Experts of a small language model.
Size: width 192, 50M parameters.
Below are experts of layer 2 (counted from 0) of a mixture-of-experts language model. Rows are named router (the router's row for the expert), up (a neuron's input weights, with its number), down (a neuron's output weights, with its number) and show model dimensions 128-191. Each number is 128 + 24 x the weight over its row's rms, rounded and kept within 0 to 255. Numbers have three digits each.
After each expert's rows: "gets" lists some tokens that make up at least twice as much of what it gets as of all text; "mostly gets" lists some tokens that are sent to it at least half of the time. This comes from a sample of Wikipedia text that the model never trained on. Tokens count by the router's weight.

# expert 27
router:154103101154154101102118102154155143143145108153153141106154153144142123101105118155155149155102144155101156102156154154102103154155149101100155155101154149155143142153103154149125103103153155
up8:129138130148144162113131132116153072113133210092147121093113123153128098138118135152149126126116138101155087152148124101129170102098151191149125126190127127125136144131160153103094154116152125
down8:139083101154143131127101140162085107092134126142135161168177140138117171088137136148144091164158113160091103131182122170167130115133146146148158092150125124117080128113143135105119118145142160
up9:120137113146125157161135148123117139094130078118128120141084116124144061095158107072120079112171121108145153163137119092164145134118146137138115075144108108124121113099128112154114113133122087
down9:132128118152136158136162107145126141089154133100147110143155111168130129108124153127133090145141125110146150118130129114135120144158116132116151170177090152088114169160127130174144174116107106
up10:101144129120117137152093158127126119116139131110166124153114122125122086164139129092104148115147145114127120171133152151190132122154162162130121113155132113082113120133115109124161120135141063
down10:099146099142122145115158150137175167116161137139112107110125132085132098119124134092119098122145103156160099130111123153138089116143152115119119106067128155101130126155106131143150099128167121
up11:150130166113100138129120116087138111107112102132121082103105171100093169154102127154132124099148140125144093141115109098152120124131093142142142137147146164107118097097137083115106125097095135
down11:100159158125129100147098132135103132127100154117167142133127163107129149113116145153125143123138101096141145131103131140164127150147128124142149084085138130108088114148182153117149112133154149
gets: "\n", " |", ";", " and", ",", ")."
mostly gets: ").", " Meanwhile", ");"

# expert 23
router:154102101154154101102119102155155143145147107155153141105153153144141123101105117154155148155101144155102156103155155155102103154155150101100156155099153148155143142152104155149126103102153154
up13:141154128110136118114099148109141110147088129135123083104130127096108108160155119093081152135135125084166142117109129092155130088104108097136119152147117109089129084105105113129148154106107114
down13:149114106110112143110115130164168125073119089134120144135140107126110110105129120126096125144118155095123143103094130123115134154134071131106137116116110145094145143125153182108151103121144111
up14:116116149075115171145115125123121125127083124116110125162152146136123129141110117161101129090114092104149125110143082111139140130131150139149085143111105111115095139129108137146100167115113092
down14:119135123112133073099130166126120098119111145111109141126173189103143171123076152133158123128142138120121080109085127094146132169106123090124168156127188096117137124170107139110101113111117144
up15:084095159144115130131151124115118114120059148094095128111117145177107163128164149121135130106128110145115107162131130146144149115087089153123118100146118093103129155121155103125129087133143124
down15:106126147121164110173128137141147112111110099093126122132139140153141148155155085102125108138143091120176137126080125128097124138151103079153115139140145149127131122099167136171136115125102136
up16:121121159116155114122136123102134119158116105125108130086094138111101107130100179134102127101167076134097123148130138128161103139161125183109115108134115113115116095105104086116132116143154123
down16:158130101095171156085166077122102130129112162120089120110123120139106129127143107177134092162138103135146156113119143141130132122137117085127129161117145147169141138157130137119154109149136130
gets: " |", " 0", " in", "\"", "ley", " /"
mostly gets: " 0", " vocals", " 54", " 56", " vote", "ington"

# expert 15
router:154103101154152101101118102155156142142145108154153142105154154145143121101104118155155148154102142155100157102155155153101103154155148101101156155099153148155142140153104155150126105103152155
up8:120128138101116149149045147132119138143156133127095098116140112111126144145117115137132135128130086143159088165134125113127116077131121152150136119169117135118134118131109146175114139104065139
down8:135087087124148144131136114092138126123139114118146113108111121147110135178126137130101114131138146124112105113080122109119121179057119103184116087133128120130118125104125121165132122105151125
up9:167095138102107099131128132094143080148144145131089141164126137164118143129150122104088102113146103074096101132108118089135122137110132123152086082139136139144139097098155099140173130093118096
down9:143111111122125108160102133148161177116125092132063135121096126131126133123193107161152092134159094126128113090139131151111098141174111113189156133110105110157120127116125130126128116146136129
up10:105129139106126126161156112090118119167106157107148118132056110138139133152152108136104093115115132124145070137148138116108111126082085147141094077160140071129121083113145121170117144100141092
down10:121114110134112100137113120084163117103099138160151100104130104136143126095125151072127174131144128158141130095113141119129156099139132125150065125141153086128149131123179147150083078130171166
up11:119155116112096135150160108124138150110113112118129138156099115163165148165152133172120101128156107117129163163083129125129148158104120114153145102153108143119081106117109116122187162155158137
down11:124104095126094108134134141126156151140103078162123144116132145085112138178147121133140169144161162140115138156142152169155118163138122139172160130122125183100101111142118133143162131135091085
gets: "\n", "'", " an", "H", " H", " W"
mostly gets: " Ho", " Ha", " Mc", " Sha", " na", "An"

# expert 0
router:156102102153153101100117102156155143143145108154153142106154154143143120101104121154154147154101142153101157103156154155101104155154149100100156155101154148154143142151103154150124103102153153
up0:116112168128121084137132115126152142125136115141108127140116134113158165135150153110117113101142121091124142123096071114138133163148139118165108156134139139101121138111137102144137128104144160
down0:123084144113109132114065090165143131164098107126136074092124098113099142154123117135138128167112117119105133159180147141118141115082124098143113110137126120139131136130137153099165110110116124
up1:094141148119137087148113152118130110150156115145135105113122130103099118119137114108102142114120105109134133135123127109149115112067147127126128098207136123101141098123113100153161117155120124
down1:162109153111121134102124103107118167168164124121080139140122137132145141079143117124139129188133134145168164164171114111126148176113125107107109109133162137122110159126159161164158156132147105
up2:115157156111149110118103145140117127142091164101115104143162111115114163156121113133127141113131127104176126139121113118152174126118133150133098092132105117115126135154137135096128142105160107
down2:140158097121128163106111094116128089083113123112163107191152091152112119130092112135109129148116104121175137134122159143158143103131115134125125168145093125144119146082167135134140145179152156
up3:138156135103126125134130144090117128108073145125113107153113109101146125134104092106106109091136148116108101147065111096147108126123159118175095092152129134111133140133144137120117128187133116
down3:172098112101176144135141145170169128106153164102110136087104159125133140126137115118119171136109135108112185124118150142100105127185131153109127105083105107075132157139139103168136173098125138
gets: " a", " A", " the", " one", " for", " American"
mostly gets: " house", " (1)", " (2)", " role", " building", " f"

# expert 13
router:162100108147155107104151110141148152170164110155153152106157156133142169135097130153127156142110152161106133097155156158111104153141159104118140152114158158145130143158089144152113107096155144
up0:143114117131144089131132136162097176121145133128129148143114107152104154108116131101094150138104116096154137122096122092122150136197104097119161123112168148125139110100126088137167148148097127
down0:139134169152113121121107119124192082123141121098129149144123148129080136174151103142098130151122111119122151152159144139071129139169149124159095157126093132140180153131144165135093179106117131
up1:097136116181101133142128137144100125093101153092154106123070183177142147122064115140139151103135087119125091113133103131081110178096105125151158158107100114089157130129105147131126112124112101
down1:094138120107150076156117108133090120145128132130119107088125134109149142120117071131147102143153124095150127135118145152145133140187145135115112136146105142142131154094152172145157133107107113
up2:132142135140120148137174100132129109122149104116071103138095113122135134130134118125099121102161115139112133158088134154166129127106134137155097111121111120109146120161177114164143075131114072
down2:129121113115125127120169113171133149117138162117163135102150138126117131126124109119148164131086170170123119135153142152119062117121064097132121146126116121177172149105141139116118112123135119
up3:121118120180129149126117097093107140103159098104108126107098112176145128152131089139146138130092111103143151125123147158148131121125109113113100089115113128162141159082114093110141146127113134
down3:136121114121110096116175081134092168117138135079134146140090132117095060115120119102149170145102119166103125121134182108111125125137132100093164113160127055102143146120121135130111137130115158
gets: " |", " of", " on", " as", "s", "|"
mostly gets: " on", " before", " around", " 2015.", " of", " between"

# expert 3
router:154103101154154101101118102154156142144145108154153142104155153146142120100106118154155147154102142156101156103155154154101103153154149100101155154101154149154144143154103154150126104101152153
up5:085146126087128078174151144089112129132121109105140139147105141159138115154204091120104105110124157133132117139116119092128123114139150146119102113146130145056135124143109099074141131116126112
down5:135139117133100137144172124147169131147163124070115138134107146151102124127093083149154156088126092138150130139117199137167113122129138104095157119118127142149161135137170108132127152148130123
up6:106130130108075119121111169103107119085111128155116132140145092127165109130120130129113110084108076156144107120116088083114126123135080215145098167134116125145136127131128115130100157151183121
down6:113094105111114118135113212061130146163133173141090131111137122135134150106155077147094152126162158120142102117147106097149129136147149111074128154090087125165098096145168133122108163125140128
up7:125157132126112181139143103128108164080147148116173085109092114159156147133143135145133134121121138120097114129147084155157118093119151118155083104151135129106169109126129118107171169114102104
down7:113141106149147143129140109092134147126161156138134121135159147108161123103130133079142117091124118143125168184146128144107099073119082106149126172119142161085118154157093124119158166134139113
up8:104083144103103150161130097102100095064139159135160073152110087126134154146151142113115123076179140082149115121134138136140130135102104142122133085141118112116068120109108122148133135138130136
down8:112132104089121106093129193150138122112138172094130158164146137139093123122182138091122115136135114100127087102084146108134122124121103145142124133119161127112138148126130113153137111118138097
gets: " 9", " United", " of", " their", " its", " his"
mostly gets: " mi", " outside", " represent", " Arab", " Route", " majority"

# expert 22
router:154103102154153101104118101156156142143145108154154142106154153143142122101105117154156149155101141155100155101155153154101104153156149101101156155100155149153143140153103155148124103103152154
up0:105139145126164099147135128076117106108139134108130114172105117118136104145127118136089184120160095098107136107128101117133103138094134143141124107169123126118137151144143100153188107130144086
down0:112162156140104102172117152104123141156129169136121136124138102104141101127114141110117119124133138151091098130066151135122141117118135139147114126169129145148102135170152149134094149159128096
up1:143104154132108142126120201116117141136130126120141121101102131139138136148114131131085111110170092143151101169115117125152135127100105182128149130137111134084096118127152125116146115159178086
down1:136106151121119110159116166110131113094136112106091163164143143090170102121140080109106137108101170141116146101120133178159080113130110141168158152102133102141097120142071117111162136111134141
up2:113108144132125125159131137067097095152159157124071182158133115141118086138109120113133123127178112110150114127132127091169104163094123121150087103126123138157132132101130122155119145141116099
down2:112130160124110085114111134096121144117146136115154152160125112124130141145134183160132121093104153105114143146125105133103110175134161133164117133078133117119108162127112150117117151125134163
up3:142179133123127116144140124149085124120101130126155135116109105102116108147139122126130105077164134160153116144103108089122142115093128120127101119135105110114123112154137145165126145151128122
down3:112111117121165128118162091150117167130144135118099171144126104132104101115125163124112121098099132153156170125136110179118132140153160172120150129159129119124115119127105145159148185076140175
gets: " and", " or", " used", " later", "G", "ed"
mostly gets: " produced", " developed", " performed", " directed", " et", " received"

# expert 25
router:153103101154153101102118103154156143145145109154153143106154154142143123101105120154154149154101144154102156102155155153102102154154150102099156153101154150154144143153105155150124103101153155
up0:130167168127135149130109154117117121129160161145122096138135121161107149137157095118154120100124109089155151165118117126161121098131097144136119143162141106129093097103106088123128103147118126
down0:103147146127108096142112149102146111110155149124141114122105169138090123116132155117140160137114104115144105129147117150086129154142116146132132125107171103139119167092099153145129128187094161
up1:146129148118132146129114142108129154162087095130085106132079086125099156126153121112136102109158123120111138165110115133074173144092106132145122078149116148121116161102096109120128181091060122
down1:135092122099119093136130142125184144106101142137149131124133161149123144128152128134148158182109119133134101101112139116098148146082145123139136133151145161090073149113157109123141180158083145
up2:134100127112114155083151150126090128126085147106146148168146112140115136158116125074101141100167118144144123140102128107100107122115165181148118134155117117114150125111139090090137155143098136
down2:106180138145126150097085130152136135112131154135109043100168136135118118129153162160136100116154119131130149117152133123142206122112157104146145095097161117100118124153123121116121103086126135
up3:127142123111074147132169124132107142117125081137101118154100141117137127166157116140111160110065138121125091084098126093158089116106127133093125159169102116121132107135161131121105077133153101
down3:144131119092104133185128148099165108137119186145124152129113115125124175105136119145111135140113113139180140154134142137128165087134138130161154137113134094143161120166082140155133149171120158
gets: ",", ";", " ", ".", " |", " de"
mostly gets: " once", " WIN", " going", " Affairs", " Sciences", "ack"

# expert 4
router:154103102155154102102117101154155145144147108155154142106154154143142121100104118154155148154102141155101155102156153154102104153155150101099156154101154149154142141152104154150126103102153155
up5:125098114099122136131156116148098137128133144143150122102096124123205145154148089145128139123148092116114122152129113124120073141120130156091127106124148138122122156129090086065108130138131089
down5:085092096118113154126120147101115150141126151094125157114115135136143078128131142146137136107134120156135104107121132117137131124101133099063126129096127079130110099121143124147158100163150146
up6:082121147077109139161120125132125131127168155112121162141109105098100116168163165136136110094119129143147079171088103095111104119168058100113119080108132146108157125087094120147095172130150124
down6:183093112098139115103145127100141065108109118139130161136077113165096125127129132138139110134099127145106134080114123110154120127130146144095149149140136116153104129135124121140110145171121138
up7:146128174103172139146177127123109098136100128099110142109109137139113138128141123094113077121161144159143156147124086113159128101123112121136141121125093172149127173143111119126114109143129133
down7:141084116117105146139142095159130126113093110140164128096101097152159143165155194150105142151108158083129091118164145135113133116115161146135118123164093141152090099094088149112151161137077100
up8:089127150127108095108164112115125126123138130118132141137132082168165112182148158095097153119120151116154097140140129097170093112155156181119107083142151144115184125148122139135097138128103106
down8:101113161145154112124163148132099148131116155130146142122126126124111116141154124124128148119121141142158149107144155104117174171150122084164155116129154116136089120120124163145097169129132114
gets: " –", "er", " who", "t", "na", " -"
mostly gets: " While", "gg", "ger", "ene", " Arthur", " Harry"

# expert 7
router:155102100154153101102118102154156144144146107155153140104154152143140123101105118155156147154101143155101156102154155154101102152156149100101155154099153148154143142154104154149124103101154155
up8:077161149150152155141101148118138097110109144135131159131151118151091138145108107132102131119132145138123132140121128156133134135118141145134104124138071106119099184083104146121090154131184150
down8:144133104157119145139101148099121106159141143112151117118087153101154099109155145105155144143060143127136122102084156127121137124061186119145125124098140091125124083137125133121119113143122104
up9:141156129114123129120125176151138129154125148141106115118145116128132108158127180123124135147154168081140132129084105134149126053099144143162126115115148154123145090126128114158111138116120124
down9:130102108136133108109093143120111121148114126182118144100190133167102143106091081118129118112136137113154094109104124137144112111101135129153127154111132125086134162116138178115120148179154124
up10:104122105109112119166158167105131150112178151132110163136122111119130085163166184136135137120134206120148085155107126079124156124118116140119097114141157102100162125150143109128142121144137106
down10:157144127094117114144168151132148106157124139113114142110130167102126155142134127086119137127105154113125125156135152155130098125104123110183126139100122119128094141131140163133152112156134179
up11:154125113101114160102137097117084149133091111136126132172123103068121116173132121154090150147153113112134136129126119149163121144111129150151113107121083139094147116161122145155149120113125144
down11:083131148147140150174118096071098117140143114110143123133108144130170142141122108132125105131151193105137137142132157177150087129113120130181047126180123138167098124126148135139125170110141131
gets: " ", " |", " 2", " m", " 23", " 22"
mostly gets: "|---|---|", "Personal", "|---|---|---|", " FW", " Apps", "Species"

# expert 11
router:154102102155153101103115103156156143144148109155153143103154154143141122100107118154155147155101141154101156102155155154101103153154150101100156153101153149153144142152105154150123103102153155
up5:124133130108122149095119105107115111127117162166111173161061111112097138116118130105105145129138156125114124133109111133151121134094118161171095122128138157110162125114158118070137141141117098
down5:137123073106099114115088138129128110143135130126131185099159096117114141082115164107141147165129114102106154138172078154138132134126116140117135112120114124088192097144114177153133136174122146
up6:145135151104110138073097154113136112116133142110146134142094113124097116139161121114077110119141120105103131162142140116126120123098105124140066092147127115120084149145116111107107146152134093
down6:096091162151131094075110140115168105102161118113131170135123141098130119142109134088125123071113117119128169127117124144110175125108102132079124115121142123091097087131168115117104103106151094
up7:128136171126119103139136154122139117135098131072137118124131125104121166117117122101138143063127101119140124095093119101153135096090137127123107097105109126091131143101143149139170148112145127
down7:083157146131111136098139116125153121140142101169184156169130147169111071130144122112112101154095128148161154107106066106155118143158117134111138139153128136158178149103171133152170148130138168
up8:130194122114098118135155150128117140096132138129144129138074092136139135140117104100134132098127101094135137130113086127150185161086126147167105066150092145143171158144106150176132114149147095
down8:134145148128118114131105110119159112132115107097118105114134095152114161134117066130137086161089106122136113120101139167138126123078120104156085163160135147138144152121169086135133075070127105
gets: "e", "s", " be", ":", " this", "-"
mostly gets: " James", " Name", " club", " type", "za", " list"

# expert 24
router:154103101154153101101117101155154142143144108154154141106154153144141124099104117153155149154101143155102155103155155154101104154154150100101156155100153150156145142152105154149123104102153155
up5:131160111107123133152149155123121148086082102132084116102132133139149153124152164106092134135152103086143098107119126119155139113106115146141111148128112133106125163138142116134130155108104102
down5:141140111121148164124131103124141116159099126121129133149117128119090139167103169133130093145161101192110095102109108123119082125122132084136147168145151143154148155138143134099140130125134113
up6:106149117138104142145141112129088146150123098124092121135116136163098085146151127099109107110189143113102132138119110072148120139142089103127133090155121154124108179131152172113131094137140144
down6:142128131133167099136123116149148105156116162055117123122127147081102104096127124096109131136154113130158152122107168151086130127159165117149154110147119118136113097116102121119168121121118119
up7:139111139094109089150186185086103130123123107110098155121123086120158089165131130105073144103118100121108148119142133121074096122140135135134117101133134119114072103118145108099117122145148116
down7:108146155140157178114161144139102123114158114102152127114079158119140145124181102104135105131171128151121113135146134120091099104082124152123139088140137126125079082106107094155126101102110089
up8:187135132105105158129158148133162120107121109120094154117109117109126153133125128144101104096139139101144177101118141121181089114103124140125123092101126129143167154150132157123099120130143098
down8:120124145093108106116135148141138149111187129109132160117114120160107148119120124103106114144121113157118136109133099157137157130129117104155133198118112063085122119105123101103099107095096096
gets: "a", "A", "E", " F", "F", " North"
mostly gets: " North", " Best", "kar", " Pe", " league", "ku"

# expert 12
router:154102101154154101101118101154156143144146108153154143105154153143142125101106120154156148155101142155102155103155155153102103153155150101101155155100154149154143140153104154149124103103152156
up0:155147115101109142119159158139098094171111144099141127126138100142104092127128115183102122105115151104131094122113106099118091127154140147124088132146121108142135161117155113161108113173132097
down0:169120127158134119166162054161080105146108104108104124134156122183123110128166115143147116111142180172112103130122174149104113120112118137151143118136115092129140096128113138092114116171111109
up1:143182146145141111110101120099099106107143119113121112145090108178123108183152094105107106123150095127120120109096142128132128069094147097142074120131140160103126175138118119156136136112130115
down1:112072109176128153158113100202122094108157134144102119113128134127135122149142126109139127113182129069091159134096081143141110153119128127148134109161115133143125138133133071110100111138132126
up2:132143172137083159145115123150110117177196102125108086116104134148124128156139152149104093070148146101147129123162119119118149132091128139149080153148090137123173153060130143125138147111161082
down2:113160182106143113130124119162126111156154130110134107107124156102138109147110100091121105136132105171094136125096109119100138145149102130149129116130104125127153129147096145107153150110101126
up3:112125169092078123125103107094103180142087142137127113150123122163122137146110174119099184108138134162128120091124068119141108137145122124128108112157129125121165102117150130134110134091149135
down3:128092096150128140112131116130121138171101124141119138179122139166070152099118115142146148125157094145135132111155145165118160127101125156114069138083110155072157126144093139115099118109098140
gets: " |", "|", " the", " a", ",", " 5"
mostly gets: " head", " x", " Science", "October", " 5"

# expert 5
router:154102102154154101103118102154156142146145109154153143105154154144142123101105118154155147154100142154101156103155156154102103154156150101100156154100153149155143142153103155148127102102152154
up0:094144122121150161119142158155131124102109140136130152087123119121119155152122136105114132128147147074138137162143130137164109158099127134140105146111101135080121076131154132126155113171129125
down0:143134143137103121130160116116156174143126159120127104137104113137108114139142156085105145109126150099097082128128113097135120119119118173108145144151117103105130146103126159143124130121075129
up1:132134129129139116141154135092142117141116138165153116179117101159126154138161137143110099137158171163156134147102143108130124116118147133188125157115137147096105154107183124085130099114149082
down1:130112130142143131170138125166124118118118159161133139138161132117156144136130127118167106147142133132141099146094139114114152159110121148154130183142086123092125111126127102124121107128153139
up2:087155169134115142141142126085079137138143100122088121113132109128112141143134094121115128120159111076153153126145078108143137136104142153147108122127115154129146103131152121104166118152123091
down2:152120141148094097100147153087136093087152166134144101149137128110124139190146098178097123149154177130126149085128168136139168134135152134139142137147116118127122158151091115167127160153125142
up3:124149141080108162068107147080148104110123140112133163135104086114126121152112094114134102105156151106185105131121138108153125107148129123162143129118111135096120125107117117124098133120102115
down3:102162122108101129145145137111113164101138121155144131127134090155086101143121153101169079085149095170097179119122108107181129133110112150149107140149131117159159139094117170101145134125157142
gets: " of", " and", ",", " He", " |", "W"
mostly gets: " He", " Coordinates", " Lu", " Lemmon", " Jones", " River"

# expert 26
router:155103101154153101102118103154157143144146107153154141106154154144141123101105118154155149154100142154102156103156154153102103154154150101100156154099154149154143140153105154149123103102153155
up8:136138155103110098186133161129101143099111176115105122123152114125149191101114124139103105119171079141121081106123170132108121124117111128122101112140153121099084141105140139121102115150091101
down8:121105143112159128128144111110142145103107109108123120105120114115127126130093084172085127138118124127104131097121173101139132152133129142124110168122132153145111153137113126129147140134098133
up9:148155128096104090125108107115086142115119125157113124101141111094136111143147088135112147114126112125145104140099084145166086184155119127123092127169085132100137122147127113131144113146135139
down9:109119136133109185161127099085145148198127105145179157101106116131101155124131102099106123135135113132155108174140118130128107131132132176137140151095145153108167114134104129114095101146155109
up10:151128147078133148152157104113132108138128137088166156133098110136100120127118138131107137091131106104142082130125138125158116161126115138106105132128167097107119116105123125153147112152134130
down10:083137163109141125143123119188158148116106167148148137138114145136126129087159131135150125117077117146164098129141122152152093135104125129130136057080139131104121155145142075168122135108167117
up11:106172133109166108131086179119094119124165092137121084148071110117077131142152133138104124137146181106138113147133090073139101103110094098106103141145142152124118103091124134079130161130143121
down11:136110132173115116147113121142120075119115133116095086112128143113120211136125156145133152166114116169113125144131125128091200099127124124102098136117121102115135133104123128168165146106172139
gets: "\n", " 3", " a", " season", " first", " 2"
mostly gets: " won", " end", " played", " began", " led", " make"

# expert 8
router:155103102154153100102118102154156143145146109155153143104154154143142123101105118154155149155101143155101157102155154154102103155155150101100156154100153150154143141153103154150125103102152155
up8:144184145123104152119145123136142159112119121117094131123130102086120128136127125159121096108151118110097101154117117144161124141132148112146097137149114147113137133143117126106114136132111130
down8:154136143119133155133145113121149102130137146087121152128095145081100133140094103129093123165156162135130108148092129159072176141178110142133140150124153152158094114102155169161165109131124100
up9:100183175137119095145117137161111111131143115136123134159130131113155125141151121152114099104144104149136092123139154143166125104113153133134147150124113120105126122131168101101137148137152139
down9:133116127108147080113114115174128138120143153156135145136115110130092171139120119109136132112140112123163128160159153108109115069126126169156129143103148091128193123125141107139073087136116145
up10:111151151115180168125137203118120139095140133117135169117071148152128133120077125132100149122144114130120133149115120121150145119128151101129132128197119119119120166144158111084095161100129122
down10:134145127131146090124113145140133124126146135118113164124111130152165113125129159140110127104120134117163122129138142129096115108132105140078154137110127118131079092130125082083109112148094134
up11:122119139113115138146091105081121094160122133101165126116115133126107142134156093117094149155137150097121087157133125142099143120135089126113146149173071135070103073106130108121134154139111141
down11:146110091114148146108110135122143134071124092115123153102153097117145131127119151112093131085147149104170109167181103163126168151142141130111173117141163136102116144072111106140114119140104124
gets: ".", ",", "===", " ", "==", " =="
mostly gets: " 2011.", " 2013.", " 2014.", " 2008.", " ==", " 2010."

# expert 17
router:154102102154154101102117103153155143144145107153154141104154154144142121101105117154156148154102143154101156102155154154101103154155149102101156154101153150154142142154104154150127104102152154
up0:134115142096100158154131146134147141109078142170100178110120107112089126141151126069129118107163162114129099157113132136145183129126115126163123127141101133090111154127173100130155160117146109
down0:163125122161123141153114132147147123091155119117163188135126147127168109132136091133096139106103106138134082132143108156145167121090127123124151135150133145118143094117104132126131125127089115
up1:111165165095108136163127172086088111105147077095132144156110101102116165165124183142124089104154114144127098168110095080166100138134136181114123126148114136148127138138142096146134100115107104
down1:108161116114123116120128184144147099120102142177086146106145098088143139114130109145152096109109128134140136093128159145126113106127179130138115100151165131128145117139161150146125099134112170
up2:137156181126107116128123095118087135098183134132118150124094112106155114158123144122139112096168109115138111153137122148099133119116155162130068088170106120121127117163133154148098160124116156
down2:161107096112120138105116122140121163134156163113146131136097143105130116075139124128147123101074137113136104079107137064141076119141096136030132109123100136139113149113127105113160145095091115
up3:109125123099135110152089121104145157116148134130114148122128121127139086147151105167102150122096129141156138128088121102175137139149132163124093110135151117098126184123140126137127096131116125
down3:151145115186133129124124125116178140195089151137116141112127154128156118115085136116142126170081104098114147112163118126156140149157176127085130148132175132141133096102118138115122117081124142
gets: " by", " from", " with", " to", "---|---|---|---|", " ("
mostly gets: " due", "---|---|---|---|", " Gracie", "Following", " From", " After"

# expert 14
router:154102102154153101102118103153156141144147110154153144106153154145141122102104120154156149155101142155102156103156156154101103152155149100102156153100154149154144141154106154150124103102153154
up5:170172150102171121154123170084160072124172115161111171133134112145121112117101126116115111127137115104133152143109111136160111151112125175122107122130103100095118143135124129111124124159103139
down5:172142132161159065158090080124153121154135147127132131113112135167131169091126142131158137127115110146140122106141127129119081142085148126113109102110171112150110104137155149149115162112124101
up6:153146114117139158122094106117121108127131153105118101115076105120119108115108128131114092087171177138151112111105102118152112120139117139127125105123130117090117131138112108093130121139149109
down6:148123149131132113124128176100132110108100170126112174176170103149141153170092127157112179183135123153160136162101144132152112160133161117131120137164167138132102093127133097127104173112186084
up7:107121160104083148136170152125085106125100171085133099103139115152138157133114147181123128084128137143132118088136138137157140116131135109134112092129096148084155175119169097152126130176111136
down7:137141133088156105181129120136127083108112130174139104175104136161145135121111124122144104090124165143073141108097117173152173143076156103122112103152109134119149142145136134110133151133146099
up8:125144144145123104113123129091147137137124125061139138123178112153127108155080128082116127112148122110135098152128086118123136136125132168152094132178116142072154124089138112131127099134095105
down8:125082116109112129105135142141160092114079144123120113114126082104110143098120121138081135117083132086072151142163119112107131104107108168174132095106148114166137114121085120145159114130137116
gets: " to", "s", " that", " it", " It", " been"
mostly gets: " can", " known", " may", " They", " It", " includes"

# expert 2
router:155103102154151100103118104154156141144145109154153144106155154144142120100106117153155146155101143154100156101156155153102103155155150101102156154101153149154145141152103153151124103104153154
up5:125141153108118150158146139106133120138105133135141140171133108078130114138103136100115114124132135166141099135130140122122109086125104139155086099095098102057140143147139124101142135147124122
down5:136146120114156103088099128201141157134114154134130155101123123093133154161164148129112129112138128097129144134126151162133118130139081125134188081110146132090154160138125116120150127127101138
up6:149116161083134140114133155129119104133144106107132150141120170114140138144161092102131096101141124129100148153128123144161135103123143108124141119126090144117140097171184106129123132173108126
down6:128128106135128123104135170151139143140133151159143161133150137120089161154155101164155178176104138114161125128138111112107166087113099125135139117129117122121186133115114133122119101103099153
up7:112118129080162117125093176111141127113080143140091096158119138101160122151125168131155134131144136123135126145117123106127164112109091120207085098129100112098178123109124118135109145127087145
down7:145125087152150112148113187112094075131138136156130142099117106122142136138137137058120169118146125127145074081126137154151106103134145167090151161134105170110145129122122141133122126129118134
up8:168130152106136135118170171143128116162133148139121102100121132170159121168177116138099165120157144133123118138140120114139132144159124141147132132167079121148137154091123081126115140113142148
down8:108131136080139115121120150132146140110123109115142133139133105131109118121114118119128141108159148111120139120149129117123100128091110112130127130134107156169163154121093076128076084112122158
gets: " the", " The", "The", " K", " for", " V"
mostly gets: " V", " India", " al", " Ma", " Mo", " K"

# expert 6
router:154102101154153102103119102154156143145145110153153143105155154144141123101105121155154149154100143154101156102155154154101103154155150101100156154100154149155143141154103154149127103102152154
up5:119112152097129121132112123117088083168092174129135124153097087133119122120132141111154132104158146111141102139114110091160139078115103120140124094171095103123091165130177115151104112122124132
down5:149125150090155099165148114153129127116125125145118122135129172177101106092114112143182153140085107111142110093086125118121156125133092123093115103127103119082144140151111116123130125139142128
up6:135115142088160133141177118129137119149099154113109102163154110143109147144138141103108120098163154143148141188129118138117103155114144162135105102172131107064147130105133168098115151161108153
down6:127123161165114116139156130095083131116090128134172134136145121167119114079180137163151180102177132150179150093150153141129097102111126112120143129158106114138156090115090099100153106137100095
up7:146140133093099112139136130140113114114166126152139133124124118130087146160127132107104166125176143102116119138115124125131130128120173104148110159124160099131109166069142092161128131142079096
down7:136122131149126140140082141139141110060107101152155101168098130156101156104108086160181088126108096118127145118130135126127153141135134113140098136134126107131114119100130169140092137138117116
up8:140134167102105163130120114124125108129107123112114161128151080144135132174090161160104102116137176101098143105150085123130104137136069136129122090097095122072114091121142112146132105119084143
down8:144102118107144083119163159148132104136186127137085126133129106118170124127144114092134168142153122141122153151176138141147138144114138151114135130120122099111163153117166116068135128129110154
gets: " the", ":", " September", " August", " c", " June"
mostly gets: "idae", " California", " del", " 3–6", " trans", " nearby"